Experts of a small language model.
Size: 10 layers, width 384, vocabulary 6672, 43.4M parameters.
Experts: 40 experts in each of 8 layers, 80 SwiGLU neurons an expert, 2 picks a token, a softmax router, a shared expert of 256 neurons.
Training: a variant of Muon for the experts, 7435 steps.
Below are experts of layer 7 (counted from 0) of a mixture-of-experts language model. Rows are named router (the router's row for the expert), down (a neuron's output weights, with its number) and show model dimensions 48-95. Each number is 50 + 10 x the weight over its row's rms, rounded and kept within 0 to 99.
After each expert's rows: "raises" lists some tokens whose logits its average output raises strongly, later layers aside. This comes from a sample of Wikipedia text that the model never trained on.

# expert 18
router:35 62 49 55 46 57 46 45 28 42 50 49 23 52 49 41 38 76 47 54 33 53 67 54 58 51 65 49 41 48 68 54 33 47 53 46 40 52 39 49 58 40 39 47 57 61 66 48
down0:35 58 45 55 44 51 51 62 42 50 60 38 65 50 59 50 52 59 58 50 35 32 70 61 42 55 56 32 43 44 59 65 53 51 48 25 64 59 56 56 44 38 66 53 53 54 52 77
down1:73 61 69 53 57 55 70 54 44 47 32 57 55 64 40 42 56 44 56 64 34 68 54 37 56 49 62 56 64 33 57 48 43 67 62 50 49 49 55 49 65 45 37 59 61 36 62 64
down2:53 61 47 37 45 36 50 44 52 52 40 47 41 61 57 46 44 60 42 76 44 39 40 49 60 46 19 35 56 29 51 41 43 25 63 53 41 49 54 32 54 30 43 55 61 48 52 55
raises: " m", " of", " s", " n", " the", " and"

# expert 6
router:35 51 59 56 61 60 49 49 60 52 49 58 48 45 72 64 48 49 69 42 56 60 27 56 37 71 63 55 50 46 71 46 50 44 39 34 46 52 69 52 60 52 45 49 70 52 42 31
down0:56 41 51 62 52 41 56 54 55 53 54 45 62 49 49 43 37 46 49 44 51 52 52 56 75 64 40 51 40 55 50 53 66 50 27 48 45 44 45 54 55 52 39 43 43 38 54 58
down1:55 50 43 51 46 36 39 40 46 45 45 46 59 40 42 32 39 55 38 43 42 29 34 64 37 48 65 22 60 34 49 66 61 42 46 42 26 57 62 55 51 50 40 49 54 52 49 43
down2:53 52 64 59 45 45 52 52 43 63 54 40 31 35 51 63 33 63 26 64 54 53 45 61 37 29 61 39 49 45 62 60 61 28 57 39 60 57 51 47 40 48 49 26 50 56 34 49
raises: " the", " a", " ", " an"

# expert 26
router:46 57 36 49 50 64 45 54 66 58 44 49 55 48 55 28 42 30 37 47 55 53 43 35 59 45 41 51 48 42 37 37 70 53 48 50 71 41 50 60 48 43 66 36 36 61 59 40
down0:30 47 64 53 38 57 57 48 49 53 42 57 55 38 38 55 45 65 50 53 45 79 51 51 54 53 40 12 45 47 66 50 35 46 59 58 60 35 62 34 54 52 39 55 55 65 47 57
down1:33 62 54 52 59 43 60 27 44 30 34 46 24 59 45 33 49 49 64 57 60 47 56 52 41 34 48 48 32 63 56 52 70 52 58 52 80 55 53 47 65 56 61 47 56 51 25 55
down2:62 57 58 58 41 70 66 57 53 40 43 58 33 45 50 44 39 32 56 51 45 63 36 70 71 32 51 64 28 37 57 47 46 52 26 28 43 38 62 59 48 59 35 52 43 56 52 53
raises: "12", "13", "26", "22", "3", "27"

# expert 32
router:51 38 52 39 47 47 38 43 37 49 50 43 42 42 69 47 49 58 43 59 29 39 62 57 51 46 45 49 60 58 49 39 46 34 29 60 55 49 40 33 59 55 42 45 48 47 58 54
down0:44 74 45 54 40 63 45 62 36 55 36 59 40 30 37 48 40 38 49 67 60 53 47 67 51 41 55 54 27 44 50 47 45 37 36 41 39 62 32 46 43 58 37 69 53 42 26 54
down1:41 69 41 54 47 45 38 47 49 29 54 40 58 56 44 40 58 58 50 57 42 47 42 53 65 37 58 42 55 55 40 58 65 65 40 46 48 55 46 45 55 64 57 64 27 42 39 44
down2:52 56 49 55 58 51 43 47 43 46 42 37 42 54 49 54 46 25 58 51 39 33 51 41 61 58 64 48 51 56 55 44 56 52 34 35 64 49 40 55 54 55 45 38 59 67 33 40
raises: ",", " in", " and", " (", " on", ".\n\n"

# expert 0
router:50 44 72 35 32 62 59 57 49 60 66 42 55 54 57 58 53 48 52 39 40 59 52 34 60 55 44 40 67 58 55 66 59 68 52 59 50 45 62 30 63 46 42 64 45 42 35 51
down0:48 59 44 70 62 55 48 48 57 39 47 50 39 62 45 42 61 48 59 46 57 54 52 63 46 37 44 36 59 55 60 56 43 57 40 53 33 62 56 61 59 44 53 48 44 46 35 47
down1:44 33 58 70 49 34 68 49 55 44 62 52 48 55 40 49 50 41 61 47 39 53 43 54 43 47 44 47 34 57 61 50 45 65 53 51 69 47 54 46 15 61 56 48 56 52 54 63
down2:47 53 50 40 40 28 55 62 61 59 39 47 49 52 63 43 42 46 40 57 46 52 48 61 53 57 48 48 49 41 60 43 26 61 44 64 43 45 37 64 50 58 56 50 39 51 59 71
raises: "1", "29", "25", "2", "26", "30"

# expert 39
router:56 45 59 51 45 62 49 59 51 52 44 40 53 40 29 58 55 45 55 30 47 60 32 47 45 45 52 67 48 45 31 59 41 50 51 61 28 48 47 63 42 45 52 67 47 46 45 44
down0:62 47 72 46 36 67 56 71 52 46 57 67 39 58 45 58 74 49 56 30 51 49 50 56 58 42 48 62 54 56 22 56 44 61 65 41 57 53 55 58 43 38 46 56 50 53 65 63
down1:43 52 61 44 39 38 46 40 52 58 59 46 44 52 33 41 52 52 46 37 33 50 43 40 57 46 55 53 57 69 42 52 48 44 59 36 36 41 68 57 40 40 50 59 49 60 57 49
down2:59 44 36 60 58 65 34 55 40 55 42 62 53 34 38 43 50 83 73 44 48 44 45 53 49 37 63 57 71 56 51 48 45 61 36 33 48 50 48 42 48 48 63 51 40 49 45 51
raises: " S", " P", "ar", " H", " Pr", "al"

# expert 19
router:54 34 41 48 49 35 49 32 55 42 39 78 48 60 48 55 60 52 50 48 49 41 47 62 49 64 55 44 49 62 82 47 53 56 54 73 50 54 32 74 52 44 57 58 37 57 35 38
down0:50 34 67 56 40 52 49 49 59 50 57 51 54 59 56 54 50 53 42 53 58 42 54 48 50 50 43 64 66 51 54 32 40 56 51 48 43 58 50 33 57 39 58 45 61 61 42 55
down1:48 64 48 63 46 49 39 65 50 48 48 62 55 46 49 39 58 51 37 36 45 52 43 24 49 67 50 60 46 46 34 41 63 48 46 48 39 30 40 45 54 53 45 45 70 50 36 42
down2:55 52 36 49 45 41 40 42 64 64 54 41 43 49 47 58 38 41 59 57 37 49 33 36 57 57 57 50 55 65 70 50 68 44 62 56 39 65 52 48 57 43 50 58 34 72 38 56
raises: "A", "S", "B", "F", "The", "M"

# expert 28
router:46 60 44 23 58 53 45 62 27 40 49 39 32 42 41 51 56 65 70 65 54 46 47 63 56 45 39 50 51 47 47 34 48 52 40 57 53 33 52 45 43 52 39 35 59 50 70 56
down0:65 52 36 46 57 56 59 52 46 50 44 60 38 50 66 45 47 67 69 56 60 57 58 44 46 36 40 58 65 45 47 41 60 49 43 49 56 60 44 38 44 35 47 31 42 74 56 56
down1:51 44 43 53 59 42 46 33 54 58 57 45 53 50 45 47 54 29 48 56 57 32 47 44 49 53 70 29 39 41 74 34 54 50 20 50 47 36 42 52 66 53 46 29 38 37 54 37
down2:46 72 46 44 50 55 60 40 44 48 61 22 45 48 61 43 33 43 36 41 63 44 47 59 45 69 48 43 44 28 38 47 56 52 47 52 48 43 55 57 34 62 42 41 58 63 55 46
raises: ",", " was", " is", " in", " as"

# expert 11
router:47 59 39 46 41 48 42 44 37 35 53 54 61 51 64 54 42 40 59 54 38 56 53 65 39 57 48 49 53 53 36 47 58 62 56 57 52 49 32 69 58 56 46 51 58 53 57 51
down0:51 28 59 43 60 38 40 34 52 57 49 40 49 55 47 68 55 47 54 53 47 46 32 59 44 31 34 51 47 52 60 53 54 43 61 54 67 48 52 56 49 58 51 58 58 37 53 48
down1:42 59 37 52 53 45 37 56 53 40 52 43 47 53 49 71 49 42 60 39 52 42 50 60 61 62 40 50 67 51 41 40 49 50 47 57 49 55 57 54 30 52 47 31 31 70 52 38
down2:53 53 40 54 56 54 47 49 47 60 57 61 62 40 52 53 47 52 53 61 52 70 70 60 39 61 30 39 47 42 39 56 66 49 48 43 51 44 57 59 64 53 62 60 45 51 42 46
raises: "ing", "p", "a", " the", "i", " in"

# expert 27
router:58 56 19 58 59 63 45 41 50 50 49 40 41 59 58 54 54 58 41 66 48 40 54 48 57 53 28 49 60 51 43 53 44 53 60 33 61 60 35 47 52 46 53 47 48 53 39 45
down0:63 60 61 57 49 47 59 34 63 59 58 61 54 45 56 64 34 56 45 56 68 45 57 52 67 46 58 56 60 53 63 71 60 49 46 54 41 61 39 43 50 41 54 45 34 43 46 44
down1:59 61 40 63 57 48 50 52 53 50 60 58 55 65 43 40 53 47 49 52 40 36 48 51 55 65 71 59 53 52 43 35 52 59 47 61 56 38 71 63 51 55 53 42 59 55 44 38
down2:19 59 56 43 53 49 63 54 62 41 54 67 40 47 51 58 37 47 43 55 67 45 55 59 43 48 60 73 39 52 54 67 54 42 53 57 53 54 74 49 35 45 48 68 47 37 58 54
raises: "aced", "i", "ly", "eed", "acing", "ace"

# expert 3
router:52 40 49 46 43 48 45 53 51 63 40 41 66 73 49 41 55 42 54 31 58 43 53 37 53 50 51 48 68 60 40 60 50 39 40 38 54 51 59 39 57 31 47 68 37 40 41 52
down0:35 60 35 46 43 54 55 49 44 29 38 66 56 53 41 62 55 65 67 68 60 46 70 62 31 38 52 71 39 61 52 40 45 42 51 58 60 61 67 47 35 49 50 50 35 37 41 57
down1:59 46 62 51 33 47 46 59 51 44 44 67 57 63 56 52 45 57 45 65 54 54 54 48 51 67 45 50 46 53 49 59 45 47 58 49 39 40 58 29 49 43 54 54 32 39 56 61
down2:36 61 48 41 39 36 50 62 48 40 44 62 68 50 59 66 45 44 43 60 43 47 47 72 56 49 41 66 56 73 30 51 64 49 55 54 40 50 53 56 71 60 40 57 37 47 52 60
raises: "s", "r", "A", "y", "S", "C"

# expert 29
router:67 56 54 53 62 41 45 53 39 66 58 47 57 38 54 62 62 64 47 43 46 47 56 57 49 39 45 60 63 47 39 49 59 41 39 45 51 38 48 46 48 51 43 53 45 53 70 45
down0:54 51 48 67 32 49 54 48 53 67 56 48 71 43 58 30 52 54 49 44 52 53 53 39 51 55 52 39 45 59 48 48 43 53 54 62 73 43 42 66 68 40 68 62 40 49 54 51
down1:42 51 47 53 62 58 45 57 52 62 57 53 31 47 62 63 56 56 32 58 31 51 43 43 66 52 32 52 71 54 47 43 63 70 40 53 59 50 47 53 46 62 46 49 60 50 47 63
down2:44 45 46 39 62 52 53 48 50 31 50 69 52 53 64 57 51 58 54 50 73 44 45 38 45 43 57 70 40 47 58 46 46 45 62 52 58 66 55 56 59 45 43 49 49 61 56 50
raises: ",", " and", " of", " (", " |", " from"

# expert 16
router:59 49 38 58 48 34 56 51 54 75 47 53 39 45 42 42 36 65 68 57 52 67 36 43 59 49 41 41 29 54 69 41 49 47 52 35 38 67 45 59 48 48 53 60 74 56 55 45
down0:52 53 56 29 59 48 37 47 31 52 70 64 46 55 48 51 44 49 52 46 04 68 57 41 52 52 53 47 39 58 29 41 68 45 53 54 46 39 66 50 55 59 52 49 58 44 55 57
down1:59 64 54 43 42 42 45 56 35 45 52 42 51 41 55 44 50 50 53 68 58 64 70 55 67 48 47 50 54 52 69 36 50 60 44 39 48 59 60 54 46 52 46 52 47 50 45 35
down2:49 49 41 37 47 49 54 42 48 53 44 50 46 16 39 50 43 42 51 60 44 34 53 47 65 47 46 45 44 69 52 73 79 47 37 41 57 47 39 50 63 38 49 63 36 52 40 31
raises: " in", ",", " of", " and", " on", " to"

# expert 15
router:56 47 46 42 27 41 48 61 41 60 58 46 61 52 64 48 45 48 33 50 62 56 35 55 65 64 42 51 49 52 57 31 29 48 57 49 35 66 46 60 49 49 62 52 43 39 44 57
down0:56 41 43 46 55 47 60 48 31 59 52 26 61 32 50 64 34 45 34 53 51 53 59 56 43 49 67 42 45 48 51 37 42 60 50 50 36 56 56 41 54 46 68 45 52 54 36 50
down1:56 47 36 53 58 62 52 51 59 48 28 51 60 49 51 68 48 48 50 51 44 47 56 48 38 52 48 37 52 44 47 47 46 51 60 51 37 52 43 64 41 54 40 37 39 43 75 59
down2:44 65 48 51 50 35 51 57 44 24 54 56 59 44 39 56 54 38 61 40 54 61 54 39 46 59 40 41 52 65 38 43 42 58 60 50 48 57 46 39 49 51 42 63 43 20 46 42
raises: "nd", "ren", " and", "s", "-"

# expert 13
router:43 62 48 40 65 38 35 52 40 27 49 67 45 46 25 42 67 51 52 41 44 48 49 62 22 35 59 61 64 43 46 63 64 38 33 47 49 56 75 56 56 38 56 46 59 37 50 48
down0:46 49 62 42 39 62 49 57 56 67 40 60 63 47 51 50 57 44 41 45 62 31 43 59 45 52 41 61 46 55 53 43 53 32 44 49 35 39 66 49 31 47 54 55 42 44 75 50
down1:49 40 45 38 42 36 45 45 53 47 50 60 53 48 48 50 55 40 47 48 47 53 46 42 55 58 34 64 45 45 51 52 38 65 41 55 55 45 37 42 47 52 46 44 40 46 50 40
down2:46 70 49 51 44 43 45 63 50 45 56 47 22 22 40 60 41 64 53 62 47 46 50 46 40 49 25 43 49 41 38 46 55 44 40 50 48 48 38 48 45 43 51 50 36 57 47 55
raises: " the", " a", ",", " in"

# expert 36
router:64 62 48 44 53 57 51 57 45 58 42 49 47 50 50 63 34 48 63 62 49 42 64 51 42 56 39 49 60 37 47 45 55 56 46 57 36 39 45 62 32 51 41 32 38 44 56 45
down0:59 31 43 51 52 40 39 56 51 56 58 52 49 57 49 50 58 39 51 54 51 51 50 40 50 81 43 53 39 61 44 35 67 62 56 74 36 46 54 65 39 35 50 55 48 58 43 62
down1:48 46 57 42 50 34 23 31 54 49 62 44 43 38 67 43 44 48 59 38 46 50 53 55 37 36 50 45 48 54 44 61 49 60 54 56 60 45 32 58 48 60 51 52 61 61 54 46
down2:46 47 45 43 33 54 59 62 40 48 32 55 58 55 62 26 64 43 48 48 34 43 44 45 41 47 66 54 52 51 39 57 40 63 56 49 61 38 49 63 61 37 59 42 44 57 46 50
raises: "b", " |", "g", "st", " |\n", "at"

# expert 37
router:51 49 76 40 30 54 49 55 42 47 51 56 38 46 55 47 55 47 44 57 51 48 68 63 41 30 67 38 31 55 44 37 35 66 59 47 53 46 59 31 57 36 42 48 68 55 32 64
down0:61 51 65 37 40 50 52 56 36 40 51 54 40 43 61 37 58 54 54 56 43 53 45 40 52 52 57 55 54 51 48 51 53 52 70 57 19 59 50 31 49 48 29 56 45 48 42 46
down1:48 37 42 56 49 49 47 40 46 51 38 51 47 54 55 51 47 39 59 55 54 53 47 45 45 56 55 47 49 49 50 20 59 48 59 59 66 36 41 63 59 64 52 57 46 28 64 51
down2:51 43 59 45 66 60 53 43 66 66 50 50 52 48 46 45 74 44 54 41 61 52 51 52 29 41 55 64 58 58 58 50 50 50 43 60 40 41 67 44 59 46 55 36 48 57 53 49
raises: " and", ",", " ", " in"

# expert 12
router:57 45 42 43 59 55 49 66 53 50 39 48 59 51 66 54 63 54 53 54 58 60 61 56 62 41 47 47 45 47 39 33 45 47 32 60 45 48 41 58 54 60 45 53 61 58 44 65
down0:34 54 63 50 29 53 42 58 46 71 34 38 42 57 45 38 53 53 71 66 42 38 33 48 54 75 55 52 30 71 50 58 49 50 57 49 59 37 62 60 51 59 46 66 32 46 58 49
down1:35 40 48 42 57 56 44 48 36 49 46 64 49 51 50 37 36 42 39 50 52 47 48 62 24 53 67 47 63 59 44 45 53 66 57 34 53 63 46 73 52 46 56 49 69 56 42 53
down2:59 64 54 52 48 45 45 55 51 65 64 36 50 46 67 45 48 57 50 50 25 62 56 37 35 48 33 53 49 71 62 46 31 47 51 34 53 48 44 36 52 51 45 54 56 58 48 49
raises: "ans", "ip", "os", "i", "op", "ot"

# expert 22
router:52 65 28 54 41 50 34 40 60 65 54 40 36 47 44 56 45 56 53 48 47 42 37 47 46 49 58 55 59 53 43 69 56 53 59 44 62 44 34 29 51 55 68 40 48 50 41 52
down0:63 49 34 47 56 31 49 69 65 60 70 55 63 46 64 51 29 42 35 62 64 44 55 54 44 58 49 68 47 56 56 56 23 53 51 55 53 58 52 46 65 39 45 39 48 39 53 52
down1:45 68 58 43 65 54 57 36 50 48 42 40 59 52 55 48 33 49 40 60 53 48 44 47 50 54 49 34 67 46 51 53 42 45 44 57 45 41 40 44 44 44 47 36 61 77 64 48
down2:59 48 60 40 45 38 47 55 60 38 53 56 65 49 55 44 58 59 46 38 54 55 46 46 52 52 49 50 53 81 45 55 51 61 46 38 49 46 42 51 51 45 32 61 43 28 56 41
raises: " and", " |", "hen", ".\n\n", ".", ","

# expert 1
router:45 43 45 59 44 44 52 26 45 50 57 45 57 46 47 51 62 41 36 59 40 37 53 53 58 39 56 55 41 71 56 63 55 48 43 46 51 33 54 61 36 57 44 55 58 27 63 61
down0:46 37 58 55 58 53 52 47 52 47 60 39 50 39 53 56 48 48 44 46 60 65 40 49 55 54 54 58 70 58 57 39 29 52 34 46 53 57 57 60 63 64 52 67 51 35 60 60
down1:44 26 44 50 47 42 51 50 36 49 57 63 38 33 51 40 48 51 64 47 40 54 46 49 58 73 40 54 43 41 46 53 65 44 39 53 68 50 50 76 53 56 49 55 45 60 46 58
down2:68 34 39 51 47 49 54 64 53 43 72 54 51 43 61 60 53 73 45 47 52 31 70 44 57 43 47 55 56 57 68 42 41 51 61 45 48 56 42 66 52 67 60 64 52 43 56 47
raises: " and", " a", " in", " n"

# expert 9
router:47 54 58 50 55 61 45 59 52 34 52 46 59 29 51 54 60 40 34 54 56 51 51 45 53 45 54 51 37 54 67 55 36 52 65 56 51 46 53 52 52 59 47 52 46 47 53 41
down0:46 50 57 45 48 40 55 58 49 58 27 53 60 40 40 56 54 32 50 45 55 49 50 58 63 59 52 54 61 71 51 34 62 68 62 68 40 47 53 63 46 54 60 46 38 36 51 39
down1:33 42 56 58 65 55 56 41 44 51 40 55 50 39 36 57 59 41 46 59 47 47 50 70 57 54 44 53 76 46 54 58 48 54 51 60 47 64 55 44 47 54 52 64 49 39 62 43
down2:70 42 52 49 50 50 49 56 38 59 41 55 39 56 50 25 59 36 61 48 47 43 29 38 65 63 53 48 46 49 44 43 61 52 68 47 61 59 60 53 42 41 51 47 31 45 47 56
raises: " P", " Website", " T", " N", " M", " Sub"

# expert 30
router:33 61 57 46 46 39 44 52 63 46 60 56 57 55 42 50 46 38 45 56 46 42 67 56 47 56 49 35 46 67 58 54 61 50 62 39 54 43 57 45 42 55 45 49 46 65 44 62
down0:36 47 49 52 44 55 50 53 38 54 49 46 39 53 54 49 44 35 43 44 50 58 42 47 61 54 39 41 50 72 35 49 36 42 48 51 44 56 41 42 69 49 48 37 46 51 41 80
down1:37 49 57 64 54 56 54 58 45 47 84 44 57 37 47 62 42 50 53 40 27 34 47 53 55 37 52 37 63 43 59 36 45 42 72 41 54 47 60 41 59 45 53 63 61 40 60 45
down2:41 48 51 40 58 45 51 45 69 52 55 53 44 51 50 66 47 43 54 54 48 31 49 33 65 53 40 48 47 60 34 48 55 56 23 41 55 31 40 50 52 49 54 50 49 44 50 49
raises: " ", " |", ".", "al", ",", "at"

# expert 21
router:48 44 50 60 59 40 54 36 70 45 54 64 54 47 25 53 54 64 47 48 55 52 53 59 60 42 62 48 54 39 39 53 69 32 67 25 58 65 77 46 59 53 52 69 59 48 62 43
down0:51 41 55 61 49 43 57 36 37 46 65 58 50 69 69 52 52 56 37 68 43 59 45 43 60 49 55 52 33 52 57 36 57 61 52 69 50 38 52 66 60 51 56 35 39 59 41 53
down1:64 33 31 46 44 45 43 62 23 61 52 64 54 50 52 47 57 53 64 47 34 47 56 51 56 63 24 58 61 32 37 42 67 54 33 43 56 50 50 59 39 59 49 45 32 40 48 42
down2:51 69 49 60 46 60 55 42 48 52 40 61 53 47 54 59 42 40 46 33 45 48 41 43 56 57 58 35 36 58 76 39 31 62 54 53 40 47 57 57 49 40 47 66 57 50 32 61
raises: ",", " and", " in", " (", " |", " T"

# expert 38
router:53 47 57 54 31 48 55 53 52 56 49 60 56 36 45 55 46 63 34 44 37 44 42 44 58 68 72 55 53 56 61 47 60 58 43 45 60 37 53 52 62 36 55 60 41 62 47 25
down0:46 51 40 40 77 44 41 50 55 35 50 62 49 56 49 29 59 56 46 26 54 62 51 45 17 48 55 50 44 73 54 42 58 53 55 36 66 56 67 42 56 66 65 58 54 43 46 53
down1:62 53 47 56 58 49 62 41 58 59 31 40 62 56 49 39 50 48 46 43 32 42 46 53 46 65 47 51 64 45 46 39 59 49 34 43 45 79 46 59 57 60 45 43 50 42 48 61
down2:58 54 45 54 48 49 54 46 41 50 37 61 25 48 57 52 52 36 53 53 67 61 59 53 44 53 44 52 46 44 55 40 50 46 38 48 27 67 42 37 54 29 46 43 75 54 42 59
raises: ",", " |", ")", ".", " and", ";"

# expert 4
router:50 47 62 60 33 33 85 52 56 61 41 44 48 42 42 40 62 55 41 43 57 51 55 60 38 66 48 40 45 58 29 50 46 58 41 60 42 50 41 44 39 40 67 44 49 42 58 55
down0:43 43 45 35 45 52 60 51 58 56 49 60 50 58 54 47 48 44 51 56 32 64 36 59 21 46 46 49 36 65 36 49 44 63 48 43 43 38 83 39 56 42 51 47 47 49 60 41
down1:39 46 37 52 39 28 47 50 49 59 44 21 38 61 40 56 55 58 56 64 49 40 38 53 57 59 38 66 65 30 51 40 56 64 46 36 48 34 41 64 54 50 42 46 69 53 60 52
down2:50 60 53 53 63 66 28 48 46 37 53 53 52 58 64 59 36 45 43 47 58 50 31 65 39 69 63 70 43 24 58 51 50 61 64 54 57 47 35 61 56 43 47 42 41 71 52 59
raises: ",", " ", " (", "0", " and", "as"

# expert 34
router:48 50 42 55 53 32 41 78 36 49 51 71 80 43 51 64 40 47 31 57 50 47 48 69 50 66 33 45 56 63 38 42 49 37 46 60 51 51 53 33 63 46 48 68 43 41 57 37
down0:52 61 66 53 59 36 54 46 53 55 51 46 32 70 59 42 59 51 37 51 38 45 67 59 55 48 60 61 57 36 44 47 60 59 42 51 43 42 43 48 52 36 43 58 43 59 45 52
down1:42 41 52 50 50 50 44 70 65 57 43 53 42 45 43 53 53 52 55 65 36 48 34 45 62 60 49 52 48 56 47 35 42 50 35 54 59 60 43 46 39 55 57 47 56 24 44 58
down2:48 36 26 29 43 44 66 57 44 39 68 60 56 62 51 64 53 32 46 42 41 44 70 38 53 43 71 72 31 42 56 59 49 48 51 46 58 58 62 64 46 55 39 43 49 34 49 40
raises: ",", " and", " (", " |", "\n", "\n\n"

# expert 2
router:50 55 54 53 40 62 43 79 51 60 46 56 49 45 34 45 37 65 55 43 43 33 47 56 52 36 60 41 51 43 50 55 47 44 49 44 58 42 41 46 55 34 51 46 47 56 49 53
down0:35 45 55 52 35 56 64 55 41 41 41 52 47 55 40 41 48 58 66 32 48 60 64 30 60 43 51 56 51 59 55 55 60 42 58 39 63 60 50 33 52 33 31 68 55 53 30 54
down1:55 44 58 64 55 60 43 48 50 38 66 59 60 53 47 54 39 55 61 38 52 46 67 54 62 60 72 58 61 56 58 48 39 52 27 63 75 27 45 54 50 60 55 42 38 68 60 48
down2:51 72 27 62 46 48 42 42 40 27 53 44 53 61 41 49 57 50 41 63 42 37 49 54 57 53 52 59 52 30 42 35 62 55 65 58 38 55 44 59 54 36 47 45 56 42 58 59
raises: " and", ",", " in", " ("

# expert 7
router:56 38 41 55 54 36 48 41 44 30 53 43 70 34 39 30 60 54 58 39 46 52 62 39 34 36 56 61 38 39 47 53 49 39 46 54 58 46 43 55 50 52 54 46 60 54 50 48
down0:68 57 65 54 53 67 56 48 56 55 52 45 54 51 61 41 46 50 50 59 57 51 59 52 46 60 45 39 47 67 59 31 41 45 76 56 58 50 34 42 50 47 58 44 64 54 59 72
down1:75 56 60 49 50 57 66 36 50 50 65 68 57 57 56 51 55 69 56 54 37 45 45 30 70 54 48 60 59 52 63 26 61 63 47 36 42 55 46 49 64 46 52 58 35 61 50 51
down2:60 34 39 46 33 60 46 52 56 31 48 57 42 56 44 51 49 35 48 46 65 56 54 54 45 59 30 27 79 42 48 63 53 50 51 51 56 55 49 54 60 46 52 67 64 64 45 62
raises: "i", " She", " C"

# expert 25
router:51 51 51 72 55 58 67 52 60 39 58 45 62 51 66 35 66 33 54 36 61 54 40 39 65 37 47 52 56 46 52 65 60 51 50 57 57 60 48 58 64 54 49 41 56 53 47 42
down0:50 43 51 50 52 39 36 59 48 52 53 44 52 52 51 40 52 62 45 49 41 41 43 60 28 67 60 36 33 52 42 51 50 47 45 31 60 60 53 51 38 45 52 68 52 34 44 71
down1:58 53 59 53 51 44 68 47 60 47 59 62 58 45 51 55 50 46 46 41 54 49 52 52 52 64 47 57 41 52 66 41 57 52 42 56 45 41 38 34 56 50 52 54 40 59 54 62
down2:54 46 55 63 60 40 52 45 40 42 25 34 48 29 45 39 50 52 52 62 50 38 35 43 55 46 56 50 41 65 39 56 56 58 52 40 36 63 70 34 53 58 46 55 54 48 46 41
raises: ".", "as", "or", "ess", "ass", "od"

# expert 31
router:59 51 58 48 53 50 42 53 56 45 51 48 52 46 51 45 51 33 51 67 42 45 52 47 43 63 39 44 67 50 46 47 28 33 38 55 44 49 66 40 53 66 68 70 50 34 50 55
down0:62 43 54 53 70 38 53 63 38 67 54 59 52 42 41 60 48 58 48 63 52 64 48 66 52 38 53 63 46 62 59 65 51 60 35 59 31 62 45 44 44 49 73 49 27 49 52 58
down1:55 59 42 61 41 50 54 47 59 35 50 58 50 56 59 34 38 43 49 46 66 38 38 66 54 58 54 42 52 68 52 64 43 69 57 52 35 65 51 44 43 49 53 57 39 36 55 61
down2:62 38 60 45 52 50 55 60 22 64 46 54 54 63 28 63 39 51 61 43 55 40 42 30 49 49 36 58 28 55 62 47 42 54 58 41 67 51 40 44 69 50 63 52 44 47 53 55
raises: "es", ",", "/", "t"

# expert 23
router:55 23 52 58 67 58 42 55 46 53 40 42 51 54 62 62 37 45 48 62 45 57 53 48 41 61 56 48 38 55 55 54 48 58 51 59 57 51 52 52 49 55 33 44 46 56 46 50
down0:40 24 54 63 36 37 61 48 51 37 43 52 49 53 56 53 59 54 40 59 48 56 57 46 54 41 50 36 49 53 62 49 47 31 44 49 55 56 57 54 53 53 56 47 49 53 56 46
down1:51 34 70 49 41 51 32 54 37 55 52 48 61 61 58 67 58 50 47 54 56 31 51 56 53 63 31 54 51 56 32 46 61 47 52 56 36 53 47 63 58 40 38 44 52 50 62 61
down2:56 54 43 47 56 25 26 48 39 52 59 49 55 43 48 44 51 49 41 56 53 36 44 72 64 30 55 29 29 52 54 53 39 65 53 46 38 42 60 49 46 62 60 53 60 51 46 43
raises: "il", "et", "ip", "oc"